{"n_layer": 20, "d_model": 224, "n_experts": 6, "experts_per_token": 1, "d_expert": 192, "d_shared_expert": 192, "activation": "squared_relu", "moe_layers": [0, 1, 2, 3, 4, 5, 6, 7, 8, 9, 10, 11, 12, 13, 14, 15, 16, 17, 18, 19], "router_score": "softmax", "normalize_top_k": false, "routed_scale": 2.45, "balance_loss": 0.0149, "balance_bias": false, "init_std_router": 0.00997, "lr_router": 0.000462, "n_head": 4, "n_kv_head": 4, "head_dim": 64, "vocab_size": 23917, "norm": "layernorm", "norm_place": "pre", "norm_eps": 1e-05, "positions": "rope", "rope_base": 32200.0, "rope_fraction": 0.5, "qk_norm": false, "attn_scale": 0.125, "tie_embeddings": false, "parallel_block": false, "init": "normal", "init_std_qkv": 0.0239, "init_std_o": 0.0223, "init_std_up": 0.0239, "init_std_down": 0.0, "optimizer": "soap_variant", "lr": 0.00164, "lr_mult_up": 1.22, "beta1": 0.95, "beta2": 0.95, "lr_head": 0.00392, "grad_clip": 1.0, "warmup_steps": 200, "schedule": "cos", "final_lr_fraction": 0.03, "batch_tokens": [16384, 32768, 65536], "seq_len": 1024, "doc_mask": true, "z_loss": 0.0001, "train_tokens": 248800000, "steps": 7301, "dataset": "wikipedia_en"}
Below are experts of layer 14 (counted from 0) of a mixture-of-experts language model. Rows are named router (the router's row for the expert), up (a neuron's input weights, with its number) and show model dimensions 0-223. Each number is 128 + 24 x the weight over its row's rms, rounded and kept within 0 to 255. Numbers have three digits each.
Before each expert's rows: "gets" lists some tokens that make up at least twice as much of what it gets as of all text. This comes from a sample of Wikipedia text that the model never trained on. Tokens count by the router's weight.

# expert 2
gets: " of", " and", ",", " to", " for", " was"
router:173112124072122126105122138150130102067105139106076129129113158119143083103109141092119100145139142125141109142135117140152105171137178101121159126112098124104156163114179121137151132133111115157078091158119155104119101128097156117091166089127121145153148137097149094126152123110126121101144202104195129111141092053145148113127163169124144112132110088126177133113125103123118122132102135154144126125129164123156096149130108150099135146121111119143141115133070101133148193137112156115104109163137129111116107124111093111094134082155149111158108116116115163115108125147127134151093107163126125134139160133113114123130142113122112155106140139127157127121150155138111146152112
up0:111095146128109126128170117129136142138119166115123113098103139144084100158157161127126181125123134115142156109130151126129112154087125127136157119126145121155108146124153138103092113118129119131115132151158148122104094149131135143142136123114121141109103107092136129172115124076116120138116200126146165170074143117198125135114154149164130118121149107099144103141101103111130182111132101152131168133080115147107110176150143088101118145105104112093100178124086112153172128121140125104131137123126130130141141125117154167129133135151106192115143143167162168135084165123111130139149133143085137102107102082153190121110094148165119126113151123137124154117113160135129113075100
up1:170121128128055130124133111178129149115134159131106092128060127153137113096096135144124124108124104110142112125138141171128149114079170107139141149112171154102143139148168144112160132085090084126116077126102095114092111107141128112130125113132136111123134100133136125158162126157112117120105156109170134120097093133131143070115086163168143149131117143121121092150155122125136140104155148161087127129077141121133191117132160135130121179129113114151140144126128095136167137095155124133102078166115150179087126112132132127135155135162120142112157148124156133142104171117150107150146140153112092122125125114115101091113098131156111149147125140104171107104168134137162137102124
up2:179131130139155131110125138138111187153115137132148128088106118174085115130124160166121075089177117112125132150109141102103116163119152135148144086144151179153135114071136155102134150154131103096106067153152169128149120114122119143070141117081179155107140143122156094061139119111105148117114146184157141129171157128138123135118130136121141084133167189127143141146164104122152126135121109143104109127156100116119081131133149131111103151107132127141148098138111146121131128159120108090098115093113136133127146089137101119111142148101145107112117119086111103136142152127132132133135171102130128107095122150145169091168136117116107132126113131094153118136168130117112156147140
up3:111145121136124129146108148151120106127097146099138139098124073141097180110144123124148119124142119138153140123113134103109125147095126118120133160096145147119146136114130158174120126097071135126136116133153144123103105139102145133118159129145111092134174169081147185059078144096126124146151125134167105134145133158162138167099132125118152121108088048147179140196131104135133130113147119126136141121109108142130106127134129141118138107103148145108141141112094134143127136171126170088146122074125114131110087088149170154101157073168136122125149127091135174120144150122119139117119143083111112149148140134146161159092105086107118127150124109108147172131146130123112155137089
up4:119119132137148118150118107144120146140098112114117120137090134129108082104125172109138141153131098089119154154107120118129088105146168130126103120116132141128110076132089171176089144114153095119139136142187097108164135139119183191079098131128118139137145138136134105136153071145128085103159086128126132135147155112128101076118134105108140179119090150146170144072123160124158166104104151098155114107143132133148163117127166146107106125114142159148148116115137093115163134133133105134091156156116146144144123073156111109105137094151130099118148148135130131103136142127153105140161175163136160146084130141146142132145113132102108153156119106122129093084139088132121138128094
up5:161112143113129142180155170154127147139091135070115115122160142162142090110127117145110148124138121155158114140130121095101114168155163112124112154107104130138203146120139137125127158115142069144076102165125109118094104152126165117166143153090094153112162130151143112167145072087142100141129131124150131133118131151182151103139152100129152123104134117144114119140179138079117156168108140141097133146124107105103118100168129171097124119135147124140118150140144056129151141067157142082132105119146090108133118135138124117128113170093108143153143130122155097122112141112122135161138116115098116103118144155104098107135136142162131168095143137143151099124133114129148108118105
up6:138152160153147150094130153117084104138113187136062162140091116135132107105137102111094137123105145109089147157115136123125158089136127106136112102102157112123160136128101117126156119139135100129131157119102099145112147113106126108163106138081116094146168167129107145123108097108118118088153138150136154146143114128145132117118147144151160102117126131147159136128086138099144125106137122093067154136126117140135090173122144126100100100128140133133130111118115166176137185149121185115142098135112117142115115154096118145149164077155100070106089118169085139108104133171109107126110169116124155171137119094136108149141160145122128177144084130090148109112114154135108113151103
up7:167084146137148146172150152105148137105100070123139164130103145138106137110112123137130150094125138149139115123132130112099139120124122135122115142086102138124089188119111127157131142131142128121064135124144121134140140158179131160151099142122138128137148152109149143073134124130123162150140115120134163143139131128101112080068148135132155108089168102117151165112170115087109106157121106091158139118090146136125102090139069135103140144138117157100105116120115153159084142131146111128116127149131143165113136116121149168111109132143147124121136130146131157117159133145116138117116179071107141131115090104142092129086110082120128177122168118134138157058115138158096081092151
up8:126116115133101127119141101171133106120125145105121147131087093150131147174100102122105145127137088138166135102104122104136121148085144169105079126123145081125122130134132141096133123113119119159112092115135158136104149147173199142123115096105142119158159119093132178135161125093110123143135136132139137128132106135207120136137150153123191129111100049152153151131121110131151122155118094182117138086136151121138121098118116091069158130134137104132102074141176143153080119120094119112155123113126097133158132147138167144128140124139112129125125147137146145133118155173107110073074130110124108125142155096128161146109119099165111143126146118102114147134139134139132147120097
up9:118158128143122069144114119148104158086132123128149121186115138158190127111178126195146111124130110163145131127107133143122124110136163111147123132133136106126162101106156130118130170157086092163179120133095135132126147148143111148107122146150135141110115082138097094155128127176110100141102179158155126125134118091169077081139127154105147160125114130116146124145107171149105093138135132168109141094110131117134139133137133164101151089120117123165093140155160112158102148163137125093122127124107144102069101112128101093082151168160110113147135100145157119127134117131137104133119127161140166096148121096138105105147122090120120110112073116136135142110136138125136159117088
up10:140098113146141176122147144138128134133091137149125134116163130116147091125137119108133083148157134124139160117127154140139112136125130100106130082123144155132142110136077119113102131146115089070167121155174103144108137135129132123101144154160151158126118128157190088094088117156163142130103146127138120145121094109082146146096151130114189122138160159153119130132154143132163154074081132166114167084137166154135133112093104109121107113133141134099167125124130097160091168188092113118122147172110129096138128125099122142152100111128108085173179126128171082133137134120129106144147137135142124107085139113131142138118113099117101142151086121116132146116091105117168098128129
up11:118153134107129138145125153132085091067109183105115132096126106133160131141143096168175138140183131134129126086168180088109114120142152116121102131095104142168136144094106156166142143132113146125123113164093106115123121143118116088120138133149127127112125162144175128106144143150168177106118137125187165143141141121167155070103144150123161126093152154129129096119138146121138138140158092182116149081140159113122161121128122112102117098124145133115148121115112141114114143116096133119141115093104139146127165130132103102116100173120134085103105142126107165144099116133100098142117132111113153157083136120171112123074068151157138152116142125143154167096106116127141130123122
up12:115111119134176084138130150140096099095124122120137143144128133120194090132109130142125165128127164134148137137140121142119149138120162118111129108108125080097102099090139125156121154130121101121125077156106130155089115112161121098099140108162127126087149056145152125153155128146081118138145171104170122167140131140163110075171132143177097169128123124131140128149125128158146160127100147130118100141100190118131162165140110132103115156131136087125175148085125117132156087094163116139129096176121151164105153109159114127096143139131175149137120089124140088124128113122140118133088133121086139109090102158154133135113157096131123111097146127136120133083116111125115135150134
up13:175101104087107170120128134133126166117118123097112141108093158126076107101106163124150116159121183122158109094133143106140142147127117101129140112115084096134112134122118140157172134118131122130136094136126167141102149179107132157114099098150109189148137168164126152157121111116132118101087171125145131150171125089128155150141167132138137128110113122131142126128092128181086124112108122182111166112121159151117080142127105147128104149135139157139111125093094134105159159143106116082122160092102140138134130140136138129115138176174129107052158143141105165155110111113150129151104106090121142118101133110156109131108147113165123123107113138124145146138161122106176092136117
up14:154121080139161140122160125128113112104125155107098167122118102121126111110148108151116179133163113141088121122116139063097118118147124151144127142114144154105160136092139151085139153128088107084133097103072166154133113158143165105099181138068188103125145143097125168174141129163134153128122164146144155152142138102134102112120154153135130150103125096149109118126135133142134128157118105148157149110163098145117151108111161144152126157100137134134136137133152090186111080173136154113122125162129133126104080123131090101106123098142127091158140117106155157127106095134141128129134134100135138103130179113098138097119161077159099151144146119142098127123145154132114150109111
up15:148128091104084096146137145170137126086118101138148106109106143110109123085108203097121141166114168121111130137140117131122128174075160108106120130130124097123124103125140128138144110089125118157121118163090160122169112122130051127108108126131142127107151116110097134137135159126149122135108116092130104109141150137140132118170118128132194110124175161126077146143119084134187122179114152093143115124102146132124120141176105093155123160112129137144151133114130140089125118141128144092160101131143154118130138133135159136132124123175159149129116092112164138108185144123151118204093116145154153077134109142148109137110121107125126133150137115158127126086112116104139155156134
up16:142116132121124087142158137159106104177135106126133135145138138169113092130096094101118151103162126114154130192159178124099121154136170115166109101108155089107127108169139149139098123118124096135158120125127143099136126125103102128125108126087147095134110045190122100087096122109143138145121112150146159112089119108118091111129147117134130128122133108141150087103081109097165112127163118087118166153168103139124101156132149131134161123162153143128156088125099156156167154181132117088152161141143118141159122115115153137159102119145133156145127096094151118112113115104109108149097165140120129099113124172085124117128127126109139139132126116166172123129125150111142169133133
up17:090157131130159182102138094124153091091130092138092134140157136105189150128160122152073170108125105168112144093132096091119120175122167111130152153146150091111125130145138147114105148111134119108142102156104101171184103136152130097126139125119138123125113127145097182174092126173142146153153138127078129103116153157130126140089154128160117153096145145129112137128151121084148131105105122093089108113136161117124106102152150114130126102105136142166118119099059113137129123142145108101130145106145143176114135102111151113121117109131112121130074120061108124108178109153104143113142135108131122129146143142127112114126171128129150090118130133139094112101141144122163153146155
up18:095098140107119143108140133122119076118123125096115164143092101156130116098126149132169099098126150130140155155116131128088121121130120111133140098044155151180121133107077112120130148099087098146138123139102135134149133108139140142150132068135102115133136164121161122092089090077135106156127103154107161132111123160101143136094110140180142114143140168132127130173137114176135125132092133145121126156152105096129125127154122097138143148122148122129165100131110113151199094130143100119125130094142110176116142142107135157132143112105170150170134145148122091121145142166117114127119108150107173106086109200144138110126115141110113105100121165110140142133088168118133148146142

# expert 3
gets: " the", " a", " The", " in", " an", " on"
router:126131126206139128069146159151127097108108140186170094115123145137091163065134111141141113138126148134133162111166143112155147086131109131143109148117131107138120146134129071157107100167105122104169107153155152115120105090122121109146100132125113089116072120133137120140098120162134132113092097146105136122126119168119146136132176126096154125113085122132089145141139114138113121115137136124083108093093145087133175120137119155126106151106148122139147123169123102092118095123143132146140113111120150155092170123144128153105153097105135149106148121126148090122125182156178149150161091100114113160124122157111162126143141134116160127111137108116148196140152111105114117135152
up9:141157139135113141165112119110109116150130121131117124168164116164148107127136131129115135158148117110112141176093123080130132126099158123125144107100131103162079113115053136108141132130147178177117118145086135101165139105120161145136137110184128120124133169121163065113135110130119115157104132100135131132118154125174122182138101119167193081129113121131160162125081116127122156160166106100126138107111151148131101101129173133135139115114140146095133129110140117106159158095119134133135159109108178107081122080164143120114130116149146126126095086129095104161130131127168138134098120138117110138145143089163110104124145141151140135084134192126099135123119112108126097115103
up10:078135103132105147111105147095130165115153150069122122133096127140130126094100170093114146145161120114099115118143112077094169121149146090119118109189092109147098139054088127143134094125068137127165163151128100113164138149150143155137113164124152128133176066109139147112142134166111104126147138108194133129099130113148135132125098149146129170123130127130168139112125105099135155110095138116161136142122099124117136145153132124142151108148096136137115109131105089090108160122118078131205148152123166153153110138129123124110121135134132145103140156106133143114134122102140109138098137160158084109141139104127147127104102103167119138131159117145108115131120119144124153170139
up11:112185051150137159147143103145117161135136109074155145117132078110180101115102108135118149181125107137148110149132125108123098158127165121117153096146135106096133100113153110180132100148109125161126130193135133103184125099120146132077124125190138141108128156119125153141144128109134130142130115112126120132114147129136135118157122170128136100150110160165128128147103112124146180125166110104157148108139151131115110175132131137121121105138132135123098147107097095083146131130108154144129136116118151130113137140157165112124135118163108101126125139095096123093163150134166083157083145093135101102118111111120101153135088136125105141113107132154110092151150117096114137176070
up12:108142101108112186132116117136119114111134112093117138104123139118115194105140159164147127131144158134110157120195090143085094088062107150117119124156136111146100146147134114089134149117101128130115131137141137135097125101093142120123133109159118108134075142129088089119071133147138166135099129159158119125092118090114090137122124158114140154094141094154095112166111131129150122082175132156108182103077173114142120130113131157098126122157139176104176153118127135134146163113098143119155116140137108145093143124124145115137149173144128110102124120131116133131167124134114113139130110109152080148156128144102132099124118173122165143164156097123135150131139134098159085113141
up13:099109141116126100112156099145181115147105124109079156161158084143159125139139144105149097091146136149119149129153132125103130172139084103118057087098101124132148112128123163087105161113128162143157122155137075161143144114117139128156132149145158093134080158090123115123102143112109134126124119116107133111173094104144135151130128125108195113108114112129107137102122131100135139141165146109106161136154171114100168140118119099130131119110128143145149088132116130103161136122141094098118120137122117142093122071108108125126145132144142161132110127162186158147088153132128130160144151129139137107134180159144137145077092154159111119123168146137134157141161157110110078098141
up14:174108151148166161140151147125114147147121074147134164113143105147095093138095133113080138100126148097165069125124164080156147136126163101125080138108115135103117109185155127166181096084089092113070102192140131139126096121114156134123108094142136159119148131140152176134114121116142113139119102120110145138097131110147101120124138127152114171138115111103126163122174110110143128126156121163095129127098142154118118127143117155105110114158143115133124138143116143151133141134159120098136144144123153106105142101126128126082133070132149150111167136153115121136110128146137152080152173091150139133126161108091118118125157078117103143123135182112089136123126139145145107118102
up15:166152101151128151101156127161155090094101151118089118140054155079142117072136150130131126143143102143128155162142129110135127118139125094130118124102147126125156150137114113168130128138126112115136063131136127113174118156095141126132148121084144107132092162156138089120148168117113136142120113182167148150163132140093159150093122144147175143120155169121161128133130139135151155146119112119121111089153126121134063131143107099145111124120127159092176102128135136132105119139099145127090130125140103144162134103124120141105176082152111091116120107128132163099108140107159116138138105140095131172120146122133096136134183124075089100104136160097122162132130134084104148140104
up16:102153070094137161116134139120144140127105156116090122160181132149104111124119065158158127128154167155121115170153121141111152155123121102094106108135157104102128138123070135132127150133155096141151118114148108144094126151134144106120187093091118115146104120143146146142141139134150118109093106133163128118144131069141128123135133101143140152097116091138129130103102122113145156152092125176129140087126139136110163139161144119149133086164167123111149140086137137177119083084126088132118145106144089147147153103154150136123130121132128137145105120133192121134158144104143148138119117124077112116092155151122126106128092116170134186140134117156089094152165090119148111109098
up17:116118146095112101097141133118112124110153159105121160180121125138133154174125166151099116118133109121146087135127108113143128121137124098144140173082126086127135106122166101144192105098096120128107131138093095142158088138130133119144140095160091120083146111101133118178112118144135102170110136131106148149154135145155082115135143107137132150139139127105102119108099145141144158124123140110151128140122112132131139125144125145134143105158140125136095123119083100153160129110147153128150152104075173107098102129149169142097134133110157170139122139127132149170117106164135144092119108072167174130103169090101073111097126098154141172102161109152161143088099136157158106103093
up18:137135109142162106140122124172129132144087127177186137127121114117122143082142135126104163174190124140105114131165084110131101112140126126116108192142139084176133136152103153099101159108130115087105100154169129125101127137143129122091128152103142115102125066135118119123139128136153136159083124115172075152129125127120139135104159091082157149128136109136099125165131129121147120166119116103115131087104117120146137103138113142061111110130145145133110147152097110134146095136158127104161159127147131172106115121140120142097136142155084109094117145087159120147156129137112122156136120099126076160133187116103110109108088117132138191149135138149109121117103136130136123152125
up19:130154118125137147144094117173120095112152099134148144125147122105136132084080126162141182098104109105124101144087108115069173120153154150143100102109138112112121196100160119103096087112109108127115094101161163111160150112126066150131141131105106119136112133158107153142148125107056139144097182126107099152097134146150109142116119135118097118161105141151139107173134129099142141112106151133165118099169110115147129105160121135112161136112121165133161143116125104112174112117144111132123128129139140120174105113108121124114143081161110098130132107153130097150154168157160115146088110118129107090143126086145136123107153115147160159137147170152101097117132138131135166117136
up20:122103126098077154114167071175147113147132111149153148106127137101080141133162144143131146182119127125133145128129148159120114115117115139159117142169138111087133137184109141093099139128107148114124121095133144148114056145156141143109098143152110129130091150098101130153124075105157129107133121163136135152126108131121114136107133172122144110122140117143101130118088108125139174055127120131104172080118133131144085120131143081113098105146139127144115140133172105091118142095168143096166162135112073107101096126150136112136110130136154156086145155145138139134129112093123134135089105066148127077148146134122110119121100140147126166114177116159133126139138144128138103143143
up21:180119134110132126155101150155107103112158151142112137116164087146191116144099105144100155146108104139101127145107092143096147102112167095105146112079136145125127106119111122136171129113136156142135107109149132115123131137125091136095133114098122156119153125154131141140154133180103139132072129154120111142131129106146095096106118144096160159100132100112162112077085078132155178147162144125132160089156159147111135158132135172116133149160121158091145125114096124077098106109128113118122123127125124117132105090114149110052143137086150114157154117138104124115161174159171146136101123138168128118141173113139140156086148120140115090128145136120162132147121162137135169127123
up22:133110149151130100120107088124143120150103155128162081164120141161134146147113098174114123168159169174111136142137132120148154157119125095139133156135150150177145100108100131108102137178113123122154121146128127103146141119130134103100145147132130151119141117147129107088118143108155118131107072138159092127107131120106094111099093135073135136135157184148133143125111126100101128139102130064107143147117149120116110136131088156116154186139158123134169131153140118094113141141103134119108139131157131129147136125165131140107126109098106086204121131096156121134147111121114130116147160169117113115110091148086087084131122133094147123195145142141115149096106118112094181083125
up23:149129110084118080171090133064112114094103104173080102181150116136132139097176080110155133088136115101091177139156114094126104105106143129158120117083136175169161095114112129097105142107109143166139108118146161121123158141140122160149125145142119102096131158133158156109139095137135142096122138115153125164100130156120093097131115160129141131106150128137140104146093148110127141117112145155086142134119094089123098132143102130128139153156127173101139104148131147141139096134146152107110123137136116125201131135138140116128121117152090086170112119167169150142158134111113144109141172124130144130111148146149139106102106185134146131089115124139139135113146098126106121102099
up24:133111148150098142149135107146114150124126096095116137143140101148116135105134155102147118126146090088132145149161096085110141142141185111095121119113103140143120132102116135125100133091136117172146123137114134161148122133149139160124120120106170149109120131121124169132143143091132146162108166130128084168115153115108074120091111169112149136099132148172151104141129169119166157085100112114142132120132137141087157090149170125111148165173164147150151121102099110121150123126133123082116153123097105159155131121128141153085165116183109120116100113139126184169126127110141100132143148120127111138113132118148122094122079091164193145141166118163081105092134132090157122111096
up25:139135163157121153122097157168112070098133090077153142111101080118165178084136122145155136099137127155145148098143106085115130124094100126123157126162162159112098124132112120151122133118117164179114108117125158145087122137138098155132130094103125141161117116127128107074120124148140139139128095131152170141156110124110086097120159144135122110096160123152122131155132098089106134164151170110117144112122137090142159125121105113145133146125125158139134129113150114143145109120138201103139153108098141144146122089125169131106136133143132115062108117123116146123146107181097115117158113097132081122139186153104136131112137122145152127111161124082159177113122135118156112095155
up26:146133146092119072151171082129200115089107094133102140101120103115127166115139145089122109140162200141177140134141135156100114140136131147086129145120130094124142111142151163143078090130130145129103107132156137134136093120134106151101147105131129127125096140126122112118123101115106141147128108103122120112127122090102133058112141120129119142122079096119128129145102111107128131093162153115148150133122135076134136117155150112107143125151165136173122090126116111137184127147143138126154144120145145142154130138137118154092148102156143105136105140140134128129096115096123119176131162134139152184136129118130100160107094153111154158131142098136129085103123168086126085208122
up27:154135139159153116136150076131117105143087154133091127116136103142069089181079137123120109145122150090096146152141144160113105099116143150068142102092126118069164131136138122131165140159089077151131153162143102133123146125120070138152146146153146139153133139168126128130168122142136134105091144121131130107113126115126105112111135116082171145106114122158122106096150121150107112133110171126191145130118122107134133102161134137182133136133111170118153142100130118135117129112118134118124086148148171123106155121114093137142143132126141144143143138085112144096130098100119094130098130168140133099135125068139175156070143122135107133150112172178094132129097128111117132125149

# expert 1
gets: "\n", "-", "|", "==", "===", " =="
router:093122150117105148143146099097124165136154130165125103176093103109109185145121115151137162153121142127130133100109136134075118094103116135116096148092107105159145111165140160105163142150127154146132149120164132185104154083099120114099114170107108149135144140124106129121146126085130112115115105174095139138117154116146126100105073110161124120132152147139134162122137074148142131118158166125169178124136097137125138099144163099130155137151137128110116109164156112122133141089163104142190155147122096117112109140160116108154102118127094155107154176141104123119092097112109101135138127149110160141100134098111108152102083080141124164127115112093120141143090129126153111103155
up0:123116164150127155136157097149084118113182155120093132150151141131109113122092165131121139147114153111122145089134156088101153134103127114103151111113125065126147146155135173147132138141137164119082113122132143151182111096137161103125148105167158100157165134116109146126137109107122140127109143147123103126144095123112126069154126138145166093111173068133123160063143111116142136141122137151149138137083118170121129130121122153150139166169139142103129108128138164104085142048122116136148115125088159121095130094148153115123133134129090119092109126145117142144148124120097080127127160145130142139157139075115139116168116110146141121106144095156145129120092125137151165085117
up1:096101122161119149080100111177149166113153089121130178169124104089100114083180094120130161132109117105122155085151134159132122144168128110110102096158211125125132103143141121126129107123130158158172143087089122139104094132122176115134169141107104164155121100130125124105123131124137135114110155118136123124103133124123161086145117133154119087152115151123129130118103119151164129094135108120173152136131124129121144130156147104153085110139161126126126118105140117108141106173154147124147146106137117129153123135147153151129137086131112113127107130154061085128148098154177128136131134069137116117114141163130114171159131115086139117173135097105159133106139155110161145132157
up2:087107174142114160123156095111119171107142128132106127178123126131093165091131157117107184146115087115122134089132155146158154137121161068111141093106148131090132152112095142099136124168118165116118093107126181124098116156115113109129130130155094121104092140113127126140153173093120129147136129158142160130131099072113137107111105165139123103130174164132150125125121118156135116113125124125143145126109128145130123146157127092123158113142131119119117108096140116122117206115097122088142166129102106149130122130140168129130132104110115134113120187114070167167150078174132135124146120117087149126143152114137116154110118102166122170159148105140144134103153122121156119187115
up3:116071111131111102063156123111090158112164102124121145095119137140139140123167113120097124151160109143080144144127097093124125122141156141124190152104127126088116127129126177140131156150101119128132131127134167175137114159143159150153153109119150186143090154118150132132152127083152158125113132154084142113137124135114121139119136141120138166107125171141099185142134153096139160135122107101135102120127135168127117104121094121152142093120144133101137154125113100125117077158102154099108165160138187087157132156140142132132132113082138117131134106076155082121146098111137117097122125114136117126139138128114104120181173141107112119121133123132107088145128087119174189144125
up4:137149123101113149168127109133103157128131106114132097147124165099116122141141151156140099132118136090165082088110154082111168160160124128124101126220100103128124137126104146130135120138097123087148144121161089139080124121113155139124143112131110140099142098174101131087113130130123107143097117154150156173156158121172092139142147115102131139110145116148151143083120107147112108133114120146149150158117134131102095105119085155134183156096125115106172119125151124100122103075161152114190171132185149131149134126138149165114106160111113147105100142113138124132163123144115138141128109136115184084110090145103109131125150113188128137120117125135114149101144129141125107101118
up5:134122174138085113179125102144144138105108131156100114143121091129125138118137120125142124076109122109139132154121112141077134134064134117102087171101156105173152094164144142144141158118128119117157130174131091161141128128117120114060126185112097132105149101155109103161137116168103119155121131146131104152047135109086112113130112183154150134127128084136133108118121110112152127151117144108118158143106139102139117057140187116128139108119141135121133076149117144134094159163118122128134140171155089132145144113144117112109122125126083133135113112109177129145120143112113120115133133133085126137106127153118134135076121133148129172140129163141110147122095177141124111099139
up6:192090121124096183098133074144093089148109116128140119112110130148076134126089143127109108148166134148152119162135070081133117112124139138153110147126141148091128154140147107102150096117113113108107112124138118172121122135129120128170135108089143104122134150129169143145172150108147122169146145129114169155128152137132154120109079144119127158069138128144121142143112122075125098135110146139158112129129086127132106125148122128162155105167146133153151109101108129094123137118143157067155175190104124114122102121157141136131133156147109145105137153102129172147121137143117116090119128114176071151069148113126126125095132092098150120135166116108147115132118142096138143107141
up7:177089157175117132114178104132122088142111106168132122132170101151104115154120155137060133128178169089116116146130097146097153120128131120126093161141136097114088156106118147090115096134118099136135113149126150161085131145144130137133129128135155146153113093119137101148137116088175125124074115091157074120094117129085105096149138141122113171149176089132125153164113117148173104155136142118132153132117119124137148125135115144157167134130125106126150122120127097120179116117172151121138076170118113106097128132140154126120121141098121154100153146114093157130137125121092105139113156155113123113109142101096139163133136096154141164133154135187106116134141108105092110127095
up8:098093145100180117089157132155108130118158118144095134141144113129140131075127138180083094116152160120129146117121162134102165155146144133137139094130113118080168132142112156166147128134085132148116119166148149148119153125082177147124088135152132169154113091167135094063106156122123112102134126153152172085096094161126112116082146172135122132102156138146164146131091126092125176094124133090165157162135127142134126114161123130102162108144124124174136140109118134074107143141135119123119144147134127110126128121127168124121123131134169155080150090114110142119097107103112110121141132131125113135130113141114108118109146144124093154070146156176131158133119104111158131114114
up9:155084143127079114155140147102157151160099154097135121161110145160162130123151114110113092118181124110145072127113118108096137081059175126148098145117163131116118125156106081181131146142164117134069081133158142097147115136138143169177110128161112114129135131136108132133150144084137134130156139128088121127126118122124150138109103132111110150145121092124117121096143133121157106146099129137122135132124111121129098134126116084099113183126107141138134116119131116162133164113105113131122128152152113197147129152086133151143142089131107142115143157133099178145131185111113095127117151143132139108116129151161150120136114101135134171211109121124135091103134116134116129111165
up10:123106125099125156147164124142099104129152146122138108121084115149174137114103155172125147105119159092176135154092104122085147123090120137159109117103137106094144137121130140082132111147137136162120127136141134167062161139108125133130167114101160119096138100148122101092096133133145122154118173166132176098090132099147130124143106139150134128127163123167147083115123090124121146138135125133157115112110155109117132141169185111117129162158109116140104162098089176164148111081122147125192147180147111136118115112160089139144131134142142129123122114118084168139158132108131075112123158114135139121100097077138143114149119104144105157107150144118138097086129130123122160160121
up11:128122106137121180145140137112106112070128132115119150150147111188133116116164139139149143149129115130150116132123128118102142165135106109158121151113150124088095152155142128147159145123078100107196133142110082135119117104140121129152146145179125149085094148116086143145144108166150126141107133124097135122143149125154134106095120144083155134136126131144097095162159145140155126123121146145118148141079120122132133093082115152091149146167126105132104115128153116129137146142169147102154144132105100152145072083121132112124127145071108155106118124146144101172113113149118098092161154149183140170102124132129098121105094111144089121211112105160103092143139124122140136160140
up12:115192116120089170128193152146119117098096091133145111104152112082103131132131114152157120119145171115129125118107080136122127114111110099126121157123128161114137165155087134160124075112149133129156127131137123130131117134185109163150127134110141106170120118144110147114133131099148128091133141139082135133130131129129166119060131116165103148122127101172127136073147108118178153097127156163139163163095120080125138082150150136111146138175141124129136130099115094098166120139147095130136106138101064140109079131144155115124125114174143113108143174138113162098142134090130121152115141150136142133153105113163157108140106133094140112136139112127124091100083129132139152148130
up13:126093162129130085082133113124097128115112164162114118116075121124153160144100156173168128138127113144137143181109136130123148148120100106130105118114116122146151108153143134129104126113101105116163146156131146146168114126136093124171140154135159139100152135106121107137141121150154138132119107136073194143098124124109136138099104126137163069162133123115145124137183117188142147132123148160099114112090119109119117100095149139110155153171109093090155113116098133072131138146111094105111083143073115163110110153140144131146128106139113120109123137150124139152119170138126130145147150123109118081095123119153136155101112102179102115113150053165167118099113133135151145121133
up14:113132147133153123141144142117123127101139142101090144191151144095125082125140146144106103105117095127148155116124125104103136130112120130151153086129093137095115138104106146119110152137145110095084127115112171114122144160084153155158115094130075145139148112135144126166199140144122166144156123119149119125103158164117118145138107122150138168117107168170131125151119152114155142113099123114111171118144147136113143085104143085101127105121149127142123107116144144133099168124172156162156149156107097103150149076126089131119135119160133093127160166121173108144160107151139107137078114130104125122106063131157083138121107116134138125161097142101093123070097142152121145173150
up15:127129061085117186119126122132138066117143136091160142111126148160102194146129116157084112139151174119156162110121096102091070147161138105129119159119136097120147195112126117098108114098095128140167135181090122152132145156098155135115136171143151180154122130129149113146134117124084113140163182134095132144097116145117090126128161113104138135148160146127139143129121131142150123110120138136143126107140162105111089153131142105141160120109166121135138106136116091135140129083139109093162139134144140092123171149114130117126142105157133156124124108128137142106113114138127112136125118126130160091087119113118159129131126153166123120100154131129123088122082183129131071114129
up16:128079170121158110107154112151156147146137136198130160116104114128167113107135126125138142077108137080178131108128102097131118140152116132181143124124114138112180143117120161109129107145124121117122131121141156124097100151107126145136169095131132169083106086115150118140140142084089111143095142124172114132126149128121093126112130137128115094172140114159172137176089122138172130093124100107116118119115160134122122136149153112087116145149107095100165130120115106158078125120090142123168154169139090106088116109158106131128132115128112149098161093120120144100137106137120137081137127103157110110124087152106139128142134142153127161132140126152100120123141168132186084185121
up17:140118158158140124140156144134140152126119150104108162115112161130159114121152164179131169151090087148153172077133140133153109091107151127162164131113116158128143148112146161125143126083086145151172126120071098133185114128120139119113148131105139155109156102094135122113154104119092115127097123156106156181103129118124151129086136112161170087135130154112139107098098119151142138136127136087071154117132144061123127137081123127099108112178102110133117121149121136087147140126113085135101136146120163134141118094136176140135139126118125150102142158113105118119101120083131114155163145110103157134112166124164137080123077105140106145159112116143143105134146104106136128112144
up18:120111190144122138114121097143139130140122103119131160130078081153105130126119130137139137125131105151169110154131109163103133103079124142133095114106145117116173127170140126076144136118115147122126132136154085210126149119111102094108136144149083145100141136098134110104118123127132092105100119168117134183122121126127116116086105133159133113139119131124117149135162112071174139157130138094121176091114152129144089113183159143151153133169132102118137110144107121159134130166137142123147134171142127145103141122127132128123123120127092158142123105095135140183096113141126087128125138115054100118129141143095087154086125115144133122106176121136123189143084163109146124122133